From a checkpoint of a small mixture-of-experts model trained on Wikipedia: vocabulary 32000, 9103 steps.
Below are experts of layer 7 (counted from 0) of a mixture-of-experts language model. Rows are named router (the router's row for the expert), up (a neuron's input weights, with its number), down (a neuron's output weights, with its number) and show model dimensions 64-95. Each number is 128 + 32 x the weight over its row's rms, rounded and kept within 0 to 255. Numbers have three digits each.
Before each expert's rows: "gets" lists some tokens that make up at least twice as much of what it gets as of all text; "comes before" lists some tokens at least twice as common just after its tokens as in all text. This comes from a sample of Wikipedia text that the model never trained on. Tokens count by the router's weight.

# expert 30
gets: " and", ";", ",", " while", "),", "-"
comes before: " the", " and", " a", " \"", " which", " but"
router:122114081134105104153112100099175109090102149061156151164114089097123137064134095106140171150112
up0:144164148086147115069080072184165157132110133100106156128109125076104163121115086125121067176174
down0:132107115088147160147146095084171114145136141116145135111086131121146125098156202177117080150141
up1:147097127135134099139176138098121168133105116152168116128154119127152136176115115050112131189137
down1:095129143212118157107125121137155146146157199124147137135119132121115143163112103162111108134125
up2:148184138133082088175131105153147125130159163104053122108130078148149126087064117086158166151138
down2:124180114160106106111112090167163158037115146140119152129085100119136128112113087176122082130133
up3:133110142114052105128130101089117108121105108168085128130076150148109097141139142088122132122196
down3:091122127163122199124109110136140069125123074121082122165086122088140099101116119134146096176109
up4:211117125131101136092047164170087136127151099149175127155087186076129130070117127124162089140081
down4:094088087140097115149159129114133150184120180138165091131152137111141163180063125146154160110107
up5:090100135073111144125128112179129121078151099074111120099055083102113176105121087097124110149154
down5:138128171174115121079117109117144086113123089101120034153156115084142136109133155139059093163097
up6:160147084142132147060162138151025163146124091204113155137179128106136135117146148082126142101098
down6:089119136167152131086141157172162118074099128175111163173138096098155167127110145143119097133153
up7:099093129115114132152122097098114133105127117142064112117096109123095097089123085103135112196150
down7:154110141174125198133107146105123112147102121123126160138083121128139136128140130182107114135130
up8:135118134103112183145146134124125137147142154138139125055093105159090122182131114114174089096036
down8:180108110133115175070127098117084102142139151140108144083105087149130164165136149138114111166167
up9:109105058130100146109110113065135146134118196144112146133090130137124052069128152111129084170141
down9:141136171189155182121126116123148108143100105088139129183133098084159126079122120132123116149114
up10:150121170127174138124129133102121173134084144100117130165137179093166104132112125089053147164141
down10:096119128154096098149149150147160193188123180102178126110112115149192143116130178094138127152103
up11:131152073077120095174116104071097145150135141147137121158078150137118166118101096099141165126107
down11:193157159165133155118144117111100095227143165154187171106133150124167153173163136099124094165187
up12:128132113143099094150115173128123132081150085144142101095118172151136141129138120083120175219160
down12:147108136170164131108132164142123147161083118125156142144136164149116075142167138138084181136105
up13:131130093146162145090153091093139133100107168095144153147080140151159155159122183123108188191124
down13:213155173105136117117172119100120139141156176132153114161129179155156115130128144125134119138123
up14:164114123141119129060139084179142070163085184090131097129133122105129105130103123111129120127164
down14:074110121098083162145169138166171161123104172100196130164149124112165100115133125108151104102147
up15:139134134127104176094131137121188141164133146088160162156136119124150185114148094142136196160090
down15:084146123091157056123183117102128167134134161109147096094048152091123091148120107109109149137145
up16:123104150149158149101138107084161073109169111175152127087150119129130176086111149168129167141115
down16:194124117107151115128109130155040134132089117139089145210104122141157102158123114103181122102061
up17:088150199131104130110158120126154113062127090155049118118089074166170173077110107083147127127109
down17:133102099147127126076118069158147133078139159124118213077069141137097097093130139153136072169119
up18:114108104080131136078153104140142106111065182113130104223098196161124090130137110153122075173126
down18:179139167146173156093141121102106130132134112101114130212105111088171170101161122154092096162115
up19:148121135106136158094123108141140107160040160107183135178128101093131177142145174193083139104121
down19:099164141124119056117120104126146133120082165055173122143119144109159085169155080170125127110122
up20:129127148105088134172103059086113107131133153089090153157119118094149168115129137129087142144158
down20:159152186196152175134115129114169122125114051127100178164125109092206110067136098173151143156072

# expert 1
gets: " was", " is", " has", " and", " are", " have"
comes before: " a", " been", " also", " the", " was", " not"
router:167080133114091126139116127122166113109094146113144115173128129151106143099092129092139172171107
up0:154125141131124156142137114102187096064158171123113136114122112101093150135162047092136134177117
down0:118110228157128115124126076128132113109114108120074113150155133161118085102215140147085136105141
up1:091151115138150120132146128098163141060163174107121087137112101109102187178154061121144124166106
down1:090122086127108223229162112159109124104111189097113063128150077119108137131144184123157145081141
up2:142152121143187148177186184128121140114168130113095138115170160144128126080107148117084062102114
down2:085116049084103077143190127167134143154149153128145160131151118136110116129092138092151136111109
up3:130123115139153166045119140166123191150100131119187118144089125125135149156052118107134142088089
down3:149158137118139134138149117142170146143133131155081156146179144103072155114135109113067112124150
up4:139068118130057113115131128140089136149116100145119153085116146126141118120138123118159121122135
down4:078115129141130142130160104120137091134133121108132153077137153101089122164118089100120130143112
up5:128132113138112159135201132161145123123049174118143154095138093101137105096133068119136130172158
down5:143131222128123068116153159151144134118125128123143137057145143121143142098164140115192099098088
up6:142149111113100082148143071143120138166070121150169113141107128164134110129138175137096103150148
down6:132098146061125158112136159144094146096062138096127113193094102139107047140094143151109148117169
up7:109057119109115122137107129111157133134138178102093110070152141149129131111110138129149139168124
down7:137113119127031080140167178095181098121122144075105068117133147129130103131099188179137140137148
up8:133118134151150117115114143119118142156134096163134112117107137121139107119119135134119104072126
down8:120161182136154103117132087110162140158190084181124128113114162128146148127130144155084111100105
up9:119132129131145113170157152152217171065106105164143109128147113159104108165126088146185129160155
down9:115163202147108135142176121096113189079125115140177126143146149085170131124173181139153114152096
up10:139148102126117157158145105143203132091059123116153161126162119100141137141114113110125079205111
down10:153050166089124129128129134099099171108148099136110123106154153098224118102102121152193127125110
up11:086133141132073173112194110170110155160133117067121158111161180084128100113081116095135079108120
down11:092144241193184151172120140141092119150108109149194175141129089147133099139136111124158153088143
up12:083078121064091068143089194078172090112065190100155101110166109143107106061117116084135132152086
down12:110020090109069177080065127126144085124180126137095138091151123133145088109139167178126165161099
up13:184114109120110184149125122145174117108076073220149113136153089114104156137118132157125148071111
down13:138149211136125132114182104130082141120155070158175144173155096156125168135145091080109132141171
up14:126119124161117122136122104142128031074151137126143119091113122123127165148137136126135149079132
down14:179114187116133191122116096172077151104167084155155123142098084193089144146108117155158130155130
up15:144102122101135144124105088112109087175107193118127125152093144121141115126117122141135148091090
down15:135101255107141134126112159142076155111152109097146117147131157127098084156133167162116073110140
up16:073100100080135106202107071149170143148162193098126121173119120146138150188131074133110140085183
down16:134126106096060188168196142092103164099128197121123124061111136108178121142106134152148165136130
up17:101084139105101153102109156061139152131151131166114114147118097087123212135147125099173137185130
down17:110126196055138190098102113108088122092120088136130091136188166151123120159178172098186118135132
up18:125100123141150149151149116070171097038100165164153129065146120154130138075090148155152132150127
down18:115169129124169114102185111095104114113110126137116127086104126121112109142068114134090129075136
up19:131085130149204151147145100159092097050122116116194153081119061095123091061035121138167128096182
down19:149147205104114142080121099176136139106143154096187183166099111111118143108122115091135147092160
up20:106164148141145107115140130109142108133181148097086114132138141097152120164155125107111086160122
down20:097117178199134099113154148127216108170188030128100114108099126126126151119149099102143125152136

# expert 105
gets: "s", "ing", " life", "ation", "ism", "ology"
comes before: "==", " and", " ==", " of", ".", ","
router:143127087114103108147164080072136127094106140125136245119098098158153124121087080130118164137128
up13:130109144082141101147143148134169102136110078131115156106128126101097101103171103157104109116183
down13:136133136210163134070158065130192112199155108131121137198155091082155099094171106094148140095132
up14:120119057137105134144119133120123105092143165152140124078120151138098144126116158154049133175136
down14:166179094125136102147054093116144103159101135126162090107139127183212114121126078087123191149092
up15:104148067079150174114059150143120156177151153088121118075178003099168138151134121186117113121090
down15:143118185168116123086139147093142139146121137174092145209132122172090180128158104115181127159069
up16:187045134081120131162156172136081120149171078153130134119140112098170132152089147098098156146103
down16:124180162108127154132108115152133122187106130126138105110075145138132137195142128152127144151131
up17:132154118145098080112129157174110142086116155174177147127164216097109140109118116106252101148136
down17:179157125151086101121079151113083089128088093157098159131134117175129107158165078129139139143122
up18:130132109084138115117140185165071153133185146087155030131197130105166068095128128088098082124169
down18:111113093072152136118167145125131148132158174159123114083166162102141128025129185110151134143162
up19:172100131152108129122134082144174096131162167176106146145093080085152127123137102180127132132137
down19:153070180154158120079111155175163095139120136163094126158120074098131166110145080132151160083120
up20:072129080148157230112105188137121159177091208052090178104197091119097142142169081158080143071048
down20:160122044035132157063072168140045164088143126129106089118132144106168162157122138130142106160111
up21:138165157136120104135152049138183113131149149076177138102117149126123107106117200126130183106113
down21:133091182187093189170105081168185090128136147141143058096119115144087174068124151150155130103086
up22:122184074124099139102068136128192110161144120107129140163108101097127083170152087181145126188118
down22:169157167101127137146102125083148147120101143102126138140115146146100141129128141127144070162098
up23:106169131113138153187113087137130199066167131116093119113188145168120134151119107087199105150138
down23:160173119106133067087102106179074122103106124180113127120104164141180129105163086154132087136166
up24:103161084137143159186124152175107166162144152101075152134149116156121147109086104179124133125069
down24:183107131123150139002114125106051108068086110163149104107148141129174148099165109164129188168118
up25:056179127135134130079081033156112114152117146111171120120070167072170141075123122070134140135165
down25:143126103123138171181164146110105100102140142113154153152132162128081127085107139115137069134122
up26:092098122117129049170106162169086126100121012117130151157148142121136165131149135169161148195109
down26:159089080162138107163148095209135058178114110148152113108103144141149138117129119119127088082167
up27:119114091161074173103102142144129141116113133132144124156123130095150154135083103124195140115142
down27:144155159099133124107121171102153151173137127161178106126134138178139163111096148146164133130120
up28:101140163122088088127120079135110200122154161156172130122116088077161117149127169120123180119187
down28:162115095142164141117173142176141114082138115120113160119054151141098128090075127133130121148147
up29:113098096172068116169133147124132111059141158136098147113157155164084131141152181140120181146125
down29:138150098132119132093102118147100103123070159132103163087095184197190109164166094128126146180170
up30:117126172113139165110168100099122133135136129136128157146160152139060150159141124134111153151110
down30:123150108149101122112084133081113145132094105159076150061101138155146140119139097097150144183122
up31:137095161117132124151160155134140119170138078128185046160100149057092157123156122120188141174096
down31:101114091167180130123126144190111106074130033155111155123126097113125141102100107110145171106149
up32:207132139131059104121185189099124129164103119136209161117097183086147149089176151056135087151117
down32:148144123135137081142161119231096161134084068145109127170124079127126111119105102102140123047130
up33:160109141166168132114131134144104102107132136140165079187112103037091205091197126120118163131113
down33:031079130175152209184132119176126093135143096159094150123087109108146179069099084121122139147164

# expert 5
gets: ",", " that", " where", " when", " However", " which"
comes before: ",", " he", " the", " it", " she", " they"
router:189115077107094136128134119078161120079072133083150150145110086112104171061111112116182146131086
up0:117094144119143131150124086154102128111156037130084165106067136164137156132060176118141091163166
down0:085126082154112092071136135126142196152109152138113123119124151143178117114143152150140160187119
up1:110148170096199114100202094092138191053086147075102121113157170158135142128134128115115146104181
down1:082110108105147154146149106098140151098128205157167125082131098144170110114140139114120123166105
up2:144075125167117119113089188136102139117127209157118101073133159180135055132144101136076124122143
down2:081132133074144133137151103093158158137143156108144139109180137204086146136112153112157144114090
up3:092125115118119129137114155145131141164141182044119126116136142184112110079148170122143122084126
down3:196118077147153136088137140086117069108161090125155133217140110167119142121098154156103138160101
up4:118088135161078134101140111137133115105061132148077127080176091109122089086132152138095136097124
down4:134089166132138189114129106078103120135208109145177132104131153117116162158187114108123162129130
up5:066161150093153119115113154174175147105072120051111147123079128149111154117122102105173126137122
down5:126116126133132067099098164114125111088122100201117115093162144080164137129191157161122129128151
up6:149131184108096145141168108152126091088123116219080157086116157096111095149074088084128124159107
down6:189108127112178159043117155096082184113175143189143121146137133077110125172174124086107185141118
up7:102176109133145133107106132114131113130076126148115134184119096185105082165115121115093135133135
down7:047168137128093114157103105172099147149093163117199132154137098193046065173138136119141143117106
up8:121100115130119183115124111111206138148133135058174088123141090140096076108097060131166142162066
down8:149116204147130209114127135068164131171159077128129111218073090111112140133151104152116138106113
up9:174072145134130165107123120153112127081136110183190138146131100109129128102136148146104163146178
down9:116127096184128154170093104083124135143102094131144165130107150105094128103129077119100097120102
up10:081141115107175138123241126131083113128155120169114120057118094088151103163123107147183149145108
down10:101144135101084151142086148101140134144164167151135114102136143097090111178117078090120158105125
up11:053125140111151201148114124116046114142149138200121091173143131165162193079138118165151160067111
down11:157111136132142131148077148114130109101117131092023139063109163096170133136200120189103136118122
up12:120184117109136106146102104140147095040101133135140127151126131133074195134091111177150142152104
down12:172101190112141117064093119104119137125158106184174113155151144065137167148148113061154101151130
up13:083145129137192138125171148155079165104136137129107152068145149109223090145112154154135081125159
down13:086111118097122149184161118106173136116090209158154100123198118143090096118063140132164150108064
up14:141113127157107178153139170104051134105106166131115140079152156137160086150171129155109109109140
down14:172097148127141127080136077071111107102166123210122138095155129093136139138158130103103170196130
up15:113122159094121097115113122141137170157112137103149183129090173111097136150152128104214107098196
down15:173131154180130137129100136107123111140107086176099082132151135087147101139118134129117143158061
up16:118140136083091082107178114115112072064100122132160136108157137058116111153127131151173111100120
down16:146087065145118121064163149144137184183105139123188086107097126152085126113113121064116183127154
up17:116129110149099134104123084093163097117107088166116102190125099072103119135134122125139174143091
down17:134114162103149138068135150146106119122129131145149125110136143104160149163138081191111143143197
up18:191096140121136086113158129147116104104119144193100121087170176151077182134111168137132097125081
down18:096164143116121146094175165109112168119164119137112148152084133143098145131101111115118142157164
up19:113139157116098120165154093181174114119146126124112181106157158114160130107097142133103155150136
down19:152116128123147150090117167086142160082133129186166093125208126102100145144141160147144130107088
up20:086142131118090097123117143141072129111222124083233144109126152103152114133108088142150092146127
down20:118152126154143113105113160126140182138164126114115114169126138180134164127145117160088168147158

# expert 94
gets: "s", " people", "es", " children", " women", " members"
comes before: ".", ",", " and", " in", " of", " to"
router:193098056082104145116150097083155145085102128134112217154111112130105145128095071125136161129086
up0:142044129077083145128163159093148107199126147103148070138074136162149154100147131141156126129185
down0:135162179113056110127190121128108174097109064158154095181138110150135168067174156074155133123072
up1:122146192073129122138141094036129090074097161144125086066166172138163132085109162101112130135150
down1:140130097086142175143170117180089113164114114166123144125110127093121141139120126182212130120130
up2:099095138115082135136099116121107092141131134144131129157161179100136161104145132101175137156201
down2:073101156134144160126130061126127096093188117064120160114111117126123096128167140137140102161058
up3:075136173107096157222106098102182082143150141151099110054219084159115148090115145120142173112098
down3:126077096096104101154154140198133142119087185150162178118132140163086076136133133126174155112157
up4:109141069046145149093141189212056156108101114131120132094103111134127123089149129072118118096155
down4:110133179138101145096117088047131103088086055116119075145111126113143199093126152174114154107128
up5:096170111136193157129139123178087143118101199140124184149075141139129158118124130131144100123131
down5:121129179178146146058109098115090062114137041108130106141100123169124130143121143119174147109123
up6:145158122165114066151154136146155107115084129169136120102104145179130162124108185097101109142124
down6:086135171115089115128170067187091154111120168140159155101107116156167099106113085139118134093181
up7:107124118103112115145124098079169168134087140176155133150127212099123118140125156095218066131090
down7:128090141115115132145147112157135113143157171140123108139111117113095124207075158163174148112122
up8:080132136140167089153091093168160141147179137087134114111151119113133163082071115151103169164100
down8:095148128104108149099145135183046151153123120163123129125150172163142135101098113130097146140147
up9:127101110137079124167059133149084037097114127098120137132150054107110105063131114127163148105087
down9:113072163167123123133118100108114147099096062176036128146109108134167193072080110140107175128126
up10:117037142097159075086063134108159114170077130167120130158096127132113132106149104111133102140115
down10:139169110158168032158144095137117120107158008087100154131151113097176151124140147111104132105127
up11:100062112139145110064099120077176104110117176141128058144149089131136152097173135115093111126073
down11:163128068183131066213126126146121132090124140092134104163103126149109105154136139137088142144126
up12:125051043106102165108179155151100156146133127103161143143149123093092109148146122098133142129107
down12:116191109142125195093169171099129113190167126102108154170162216145088119144121117160120077125086
up13:155151097076057064065064118092094178101172176147143138145140139137158089107137158073125053152179
down13:162132163130148155116124130124135200108177145129100177138076139161127181106102139099190103099113
up14:126151136143123101120174131165071174097164103117117107058135168133099084097126149183085123106155
down14:098173105140107133079150160171092140148147134175080095127147194149131129108164095116133171143130
up15:071144126095137131115097111118151164129141125134094157134143129158126165116106070136112093055148
down15:106193117147119053106098180129090138100145137136101125127076128107086155106107127095146120169115
up16:144105097159121212132141111120135154125121174084107184140121096133125102165123112121143174131092
down16:095115188168112110072057177092101130117067095073151166154134105115137108129147096121131130148131
up17:138113135122130115099124175162128090136157122039127114124118140109168117168119129090104122213255
down17:119132159134114130094107108087154130084123137121152112109142111139147155106131111191126182097111
up18:159075103147158164105146121140105150182167135139139170149117138173164111148163118155141120103142
down18:109160119120119098130152134160095088118133100082105074139168119162123135099143131108146158118152
up19:142152106141168159114136133098175115140138182184155116063103137083133160147140163108133159139107
down19:123123173100093172116217065098104130138109103039145091108117078168061150133144096195149112098121
up20:180153097114060128136126186108097095159114135138132131098122109126102162101109156093109158168141
down20:114077134145091161113141145142136107143044090141108124121151130109170124135125111176127137089105

# expert 115
gets: " to", " in", " In", " for", " at", " by"
comes before: " the", " a", " be", " his", " make", " their"
router:162123081093105144101150088055194114155113193123138170125111131106151163076101116123202164163124
up0:103144129186109079083123099152121186129067092153095165167122135165165134144169122182126102183152
down0:141105077167096084121159159208109160085165081133102136088121105118072109097115181163159138116186
up1:088152160147084144160122176122094083122161136144111114094181143100163133181158179137153092126093
down1:107157096069141131110142125108101192154156168171124157130131116132147127064092146100142078164103
up2:191146116130101155135146067130112074142137098084163149169110150049137087107118131147129126105105
down2:086105154156135169082110156123159136130119121095149187109128154119137099157144114146121122128098
up3:181116074146091173076118137164172100151096114116108131136129070094170158154129123121188101115108
down3:117081093142069122130162081125149114158110123113130106161168124145130108164105123105069091166153
up4:164104158067157166122148195144174095139165093118155091086096138152120171144132051095112142136151
down4:090122098072132129124115177114145063122075138107157104136144182124176105143125107133124084158067
up5:163068126133083121104072090126110066150205141151113087105142109113092128178156190131159095149123
down5:148090124102123132150112136177160196117146145118129136138121109126123137075195176114101072213146
up6:166095131155125155150094129115080063155099146155113090075105127110097111135126084131185096144109
down6:131111111118172123107109149140138227136165171131162105097116161164144169055110125129133105130102
up7:124136168094092070126154102153129106126152096082064127124109104099085127145157110153097109157133
down7:116198051125158098137165126111118108164143169067123192134132117180067106113182127077148092098058
up8:110148105147088135142125059139144118167081144109172122137114113100145103111113125146165124124081
down8:139123131152140119121135132088165125182114150153112126081125113113149111092168155113144127100127
up9:115143093174128152167097167132125074111137149150123169122184095097133165114173124164176103072128
down9:122169090049144133168165117126135141155105164108117110144140122149120050105100127106200129104081
up10:186146176087155124106101169130126080133171112115140125113091103188126098070101118146131129157081
down10:095108141141147154065180153117112168182149104080117161081121126153081148105158129140141135110121
up11:108123025124175135128134155156089115117129166129066137117171116127135099053097102166113127080040
down11:110105127075136115126124124149138113083154160180125102086161158123155101146049143096199149075087
up12:043154124135164143142155093185127150124106098160058098153151124121122180154139140146132158159150
down12:099147115112107146137135127192080120084122143251144120081128132149123149150181178084110181140177
up13:194134119072151111136127208089133113108111169169116121123154151171089210151114113070088045095128
down13:129175122096142151099189113151098121219105165138126096099112104178086139123154147110141124131086
up14:145063124087110104130126128120117103068126165102134126145143151118157163132165125155145084122130
down14:163123127132097102098160094105125149158115111176092108175162096100146101102120151117131098133150
up15:134109150121064085135129084121110129155128151138143118110129151127146095141162148186113142172141
down15:139115137181145115145093160135111115142076117127162135090164122169142071139150143100158161093133
up16:152206070061136142144116148121170117134158117142132128105066137145142150146083123111098136104108
down16:206129167159081147135125145070088152136110077173146154104142144140192121050163131111116054115083
up17:160061160126075139128111236120147086162105174191117128103167173230131129170136141131130085145139
down17:119153136079171112121175149119093162229129152089135110145106142138133109071093154118117121185128
up18:071106112094100112115079154109142135091146140115100114133141116125156127162164124126083126142120
down18:205151113140079122136155138121132121185133073156147133132166136122089130076126108092242115109121
up19:125125012140110128118174063131107089123129166180124204159177079184104117141126130157123143089105
down19:126154141147126085226194167183082080093150193119157089053165138153119099167126138111153161070055
up20:124103175153130147112149135138151178158171160099157152126145159121126116108107087140044163185071
down20:155134113110172160111140158065122211251116070088131146129101131139108113141117109103186146082123

# expert 18
gets: " at", " in", " to", " |", " from", ":"
comes before: " the", " New", " a", " St", " San", " least"
router:156100071066091130145142076072160122143073132202121144129107091114103151071114103117158164117122
up0:127075105146173132095145096132145157089112110152126148111145104081113124105107052122202108173076
down0:118160158136131150119143155111166126118126131142155110207091158114105103137088114100161092063156
up1:122094110154149143133149076109142098187142094119150110137124037088124125184195162139117101087132
down1:094128128124208142085123083109102167158056140207132110143122122150069167164151124102137164115097
up2:118145139147110051167092111087146098130136157108124128201149114124113130141183123103133114155144
down2:173123124111092133147133115097114136106108092160161128146110164171130112145161121186091084165167
up3:225107148120105161086155144224132131154127126139135119152083203137101166107124140133121103111136
down3:172161074105126118199118103166142075093179113151153172126111108102083117117056044142182170167080
up4:133097100151071121163138157105186047161116128126127097119169157096080093174143100132145099160082
down4:167117123109134176203117154092099110163162200059096142121086145083099131107096130161172094113115
up5:101122125102103114124192191124125157156108160139082148150082086079133093169137122203120149061112
down5:111141148072130149122152118063146090157126116138110087178129140120128187124166160104156147146103
up6:100179154148097157132161137150124130116077137120104143145118110122161137121120142079097195114054
down6:130189156167113140123074132144103141103090107105134086169120119103111162115133170126126087110100
up7:170108119227150197068148119174169135145132179101168098128082115095144111121105099121137156145151
down7:144095117156159155111150111143112133125159140154102148131132141168135108147140083181102089145187
up8:162129156100091103043169193135136094180159120135138144130157080026215157162125135194109134157124
down8:126104183110182115056174157103139115170175177132108091103120165101101125131111190099116143167158
up9:091164130072209135098154140148146140154146099152128187084127171099189160123094100096129144134115
down9:095152088184150128136110186153151107139125179214119112140118130085159086148151122119087146104121
up10:128123122190137138099159103119136130073063132148130136085119164139109145097083057120153135123120
down10:171120139072164147129140122127064170128082135122148165103114139128079177171145133161156095131112
up11:168085140118185177110169136082184175191093206115121204105102047106085090146166130098100146150173
down11:097142130139149138045144092111106100105099132172114091107143127093137158149194141078130155140144
up12:115144104153109147084151135120148086173140155118195095130181116127140133137109123100164125170083
down12:146107116157168145158178160100189115174186153126100147135103114095133168110078139075154132098186
up13:163176117161119164115171133122120177163138146099132154135095143130120108159149140156094210129076
down13:085132129119154175145168120119150143138127088215109083142155138113062140119122124132136097192122
up14:126074150177157097133139169132129130106186143130118148180065174116160128082140117179129160113155
down14:154160154093104123164090095168087146091146113127126127131130108109141140099098168150157107118123
up15:099155095167095055135080096114113101127140179113141152135159121114113091118170129165122087138128
down15:157142142169100077149138113113134071148189133100116139085175109094182126106115100158088135141125
up16:142128099150140123126116171206191078115134078097196085157089174114108160188170107162116170114162
down16:122160123136107107127131113185081107168137111068058090120127100133118092131127141179100181173152
up17:164121094120147171138161168111132152156118101097145153145087073080144082174086108131163105099085
down17:138076222110155136123135095088151109126144155132148144126122106106133118063166122141169117146151
up18:099137142124079170162244150095124116156099154119200158141105066089075077146165141165177094113118
down18:153136138095099141167186125185115143199132139154037136115123104133073181137123145083111136081223
up19:182063149136144138089177122127149191124117146111107138113105054107142045170100105134097081114123
down19:088135163104120137097100109132137094102097124120167137141135101116154192140173054119141151120106
up20:092133189165063068162131107103125089151148110128126140147145140102147140255154139164142106197148
down20:163159149105136129125078104088111149103121090223142076144137149151148125104194150143043096178159

# expert 49
gets: " which", " who", " that", " they", "s", " it"
comes before: " was", " were", " is", " are", " had", " have"
router:182114097084094127147140099112138098115126158080121162132115139089194139134102065099126126150099
up0:104105125135136129115179131146106167151080111123132165180198152129091148117137094094146107180124
down0:127098089114130172113111100096105182125127116082048131123137118150125155139148144132159110102200
up1:131153108163116136127133211096064103213181137102164107109125104173124180137186177165138086105071
down1:136110133158123132126179093136075126138124121121075153124127101116102142128130091178150165117137
up2:040105160109159101157119126128246117149151164085148142107147148113089159151130090148130127127093
down2:107159168087137149122146056123138105142138139122160161102157098086170115141156119136109107131186
up3:098078068151152164101114107122229100145142142155110188177107148135088174116132117206146149127094
down3:163205154154157089110133111152077125212162116143154070165107136061169126124120210145133101145173
up4:122155133130169074166126135136136124149172071140114140216112154111152169157146104110103148129140
down4:132157182144099104144144140092144194111163158139145145133092204117109155145067121120136121061149
up5:132112169184145134174143157118222180107143161130120140126157137169097171127126099115091129125123
down5:171164133133145192113155128117167112176171154157157103142129152097163194153142155098107098138195
up6:119169131094128134063115084141092117199130158168149133160178154094147146135156125127152124115114
down6:126139122081131199116150113089101199114160098141107083132121158135182132099115107089155109099141
up7:164139122142130093098118175133128152167096080134162149152117139165061118096154151129139097175087
down7:160225155125123126101112145123171154137106159156112089156130168130165173182157120147148119102138
up8:122117116150061017158136141134227127127103170167119081118126205112104117121175226115148160090157
down8:115086139097101156124126086187147185071088076133124149091131110132170132128139142132127122120140
up9:110123138132157128155113133106250084164136154108080084113147130094123147099159170120162128124113
down9:131174158070155125133157144114159189099101159130108094124103145105178125167121210158114048143149
up10:180148110169114105103127122132108140110112080145157153144076143103151149125138174151124106124164
down10:157183140145089083108138115133126169141127093124090121159136131133165190117155092193091121116133
up11:172117093119173161100117158111119147065109189176187143149090134122119109142099131115099131134116
down11:116103129197161128090184122078134058145095144124177120079136134115131145123094164164074116133113
up12:119096128133076097144141108105195091127094081144131163154112139103130081094141192167168106141097
down12:151120179106087111122128108127161228122116100113102124124116191108162110167138163152152050127134
up13:161087105105124165098183126100103188143115094141134169128174166182126114118155150121118102093089
down13:148107115171146150102136106118143111155103113124053103115146129148168154146159160144114083140139
up14:138175136123126155113136089171062128110115174066154113108157154170196146158084115132148110130122
down14:091137126121130150092132107125119131162154103102065157149099085143090129097148086118110106146143
up15:156149114154164102122149131071111142123092125134158083129156065098085151155151117117138139112124
down15:106131102036103149090159082038136142122156134133098106158164096113174166139119042194128119077095
up16:172105117129051104118124133116129086210112066163117146157097120131153078112130193132162118148133
down16:136101112135097096127105118061144196121082116131058068141121134126127137106138190168139067129148
up17:113145100132108047174207129128113130158117128104122083144153104161127123135196172149146103147159
down17:139106128073090103151182165107127176134177118112139154148147138135134104157135127130125139095130
up18:184138131102131148121082142086171115208130131124139094091061120129150117056123189137119109153076
down18:101147188096174118144174137113120161136134228135151107116112167121135138184114129087085105131155
up19:156093153154079107137052116122102102144136104123115124124086136119121177124130160149141132165184
down19:109093177141081084125187104170127079134126157136110125079128084110100114138121097129117119149112
up20:169154111089091139132109113107084106173129092100119122116104145122162082106101175151111117128105
down20:160118116092109125086135122088104203122128131141070100121162177106155126102124183130183061102124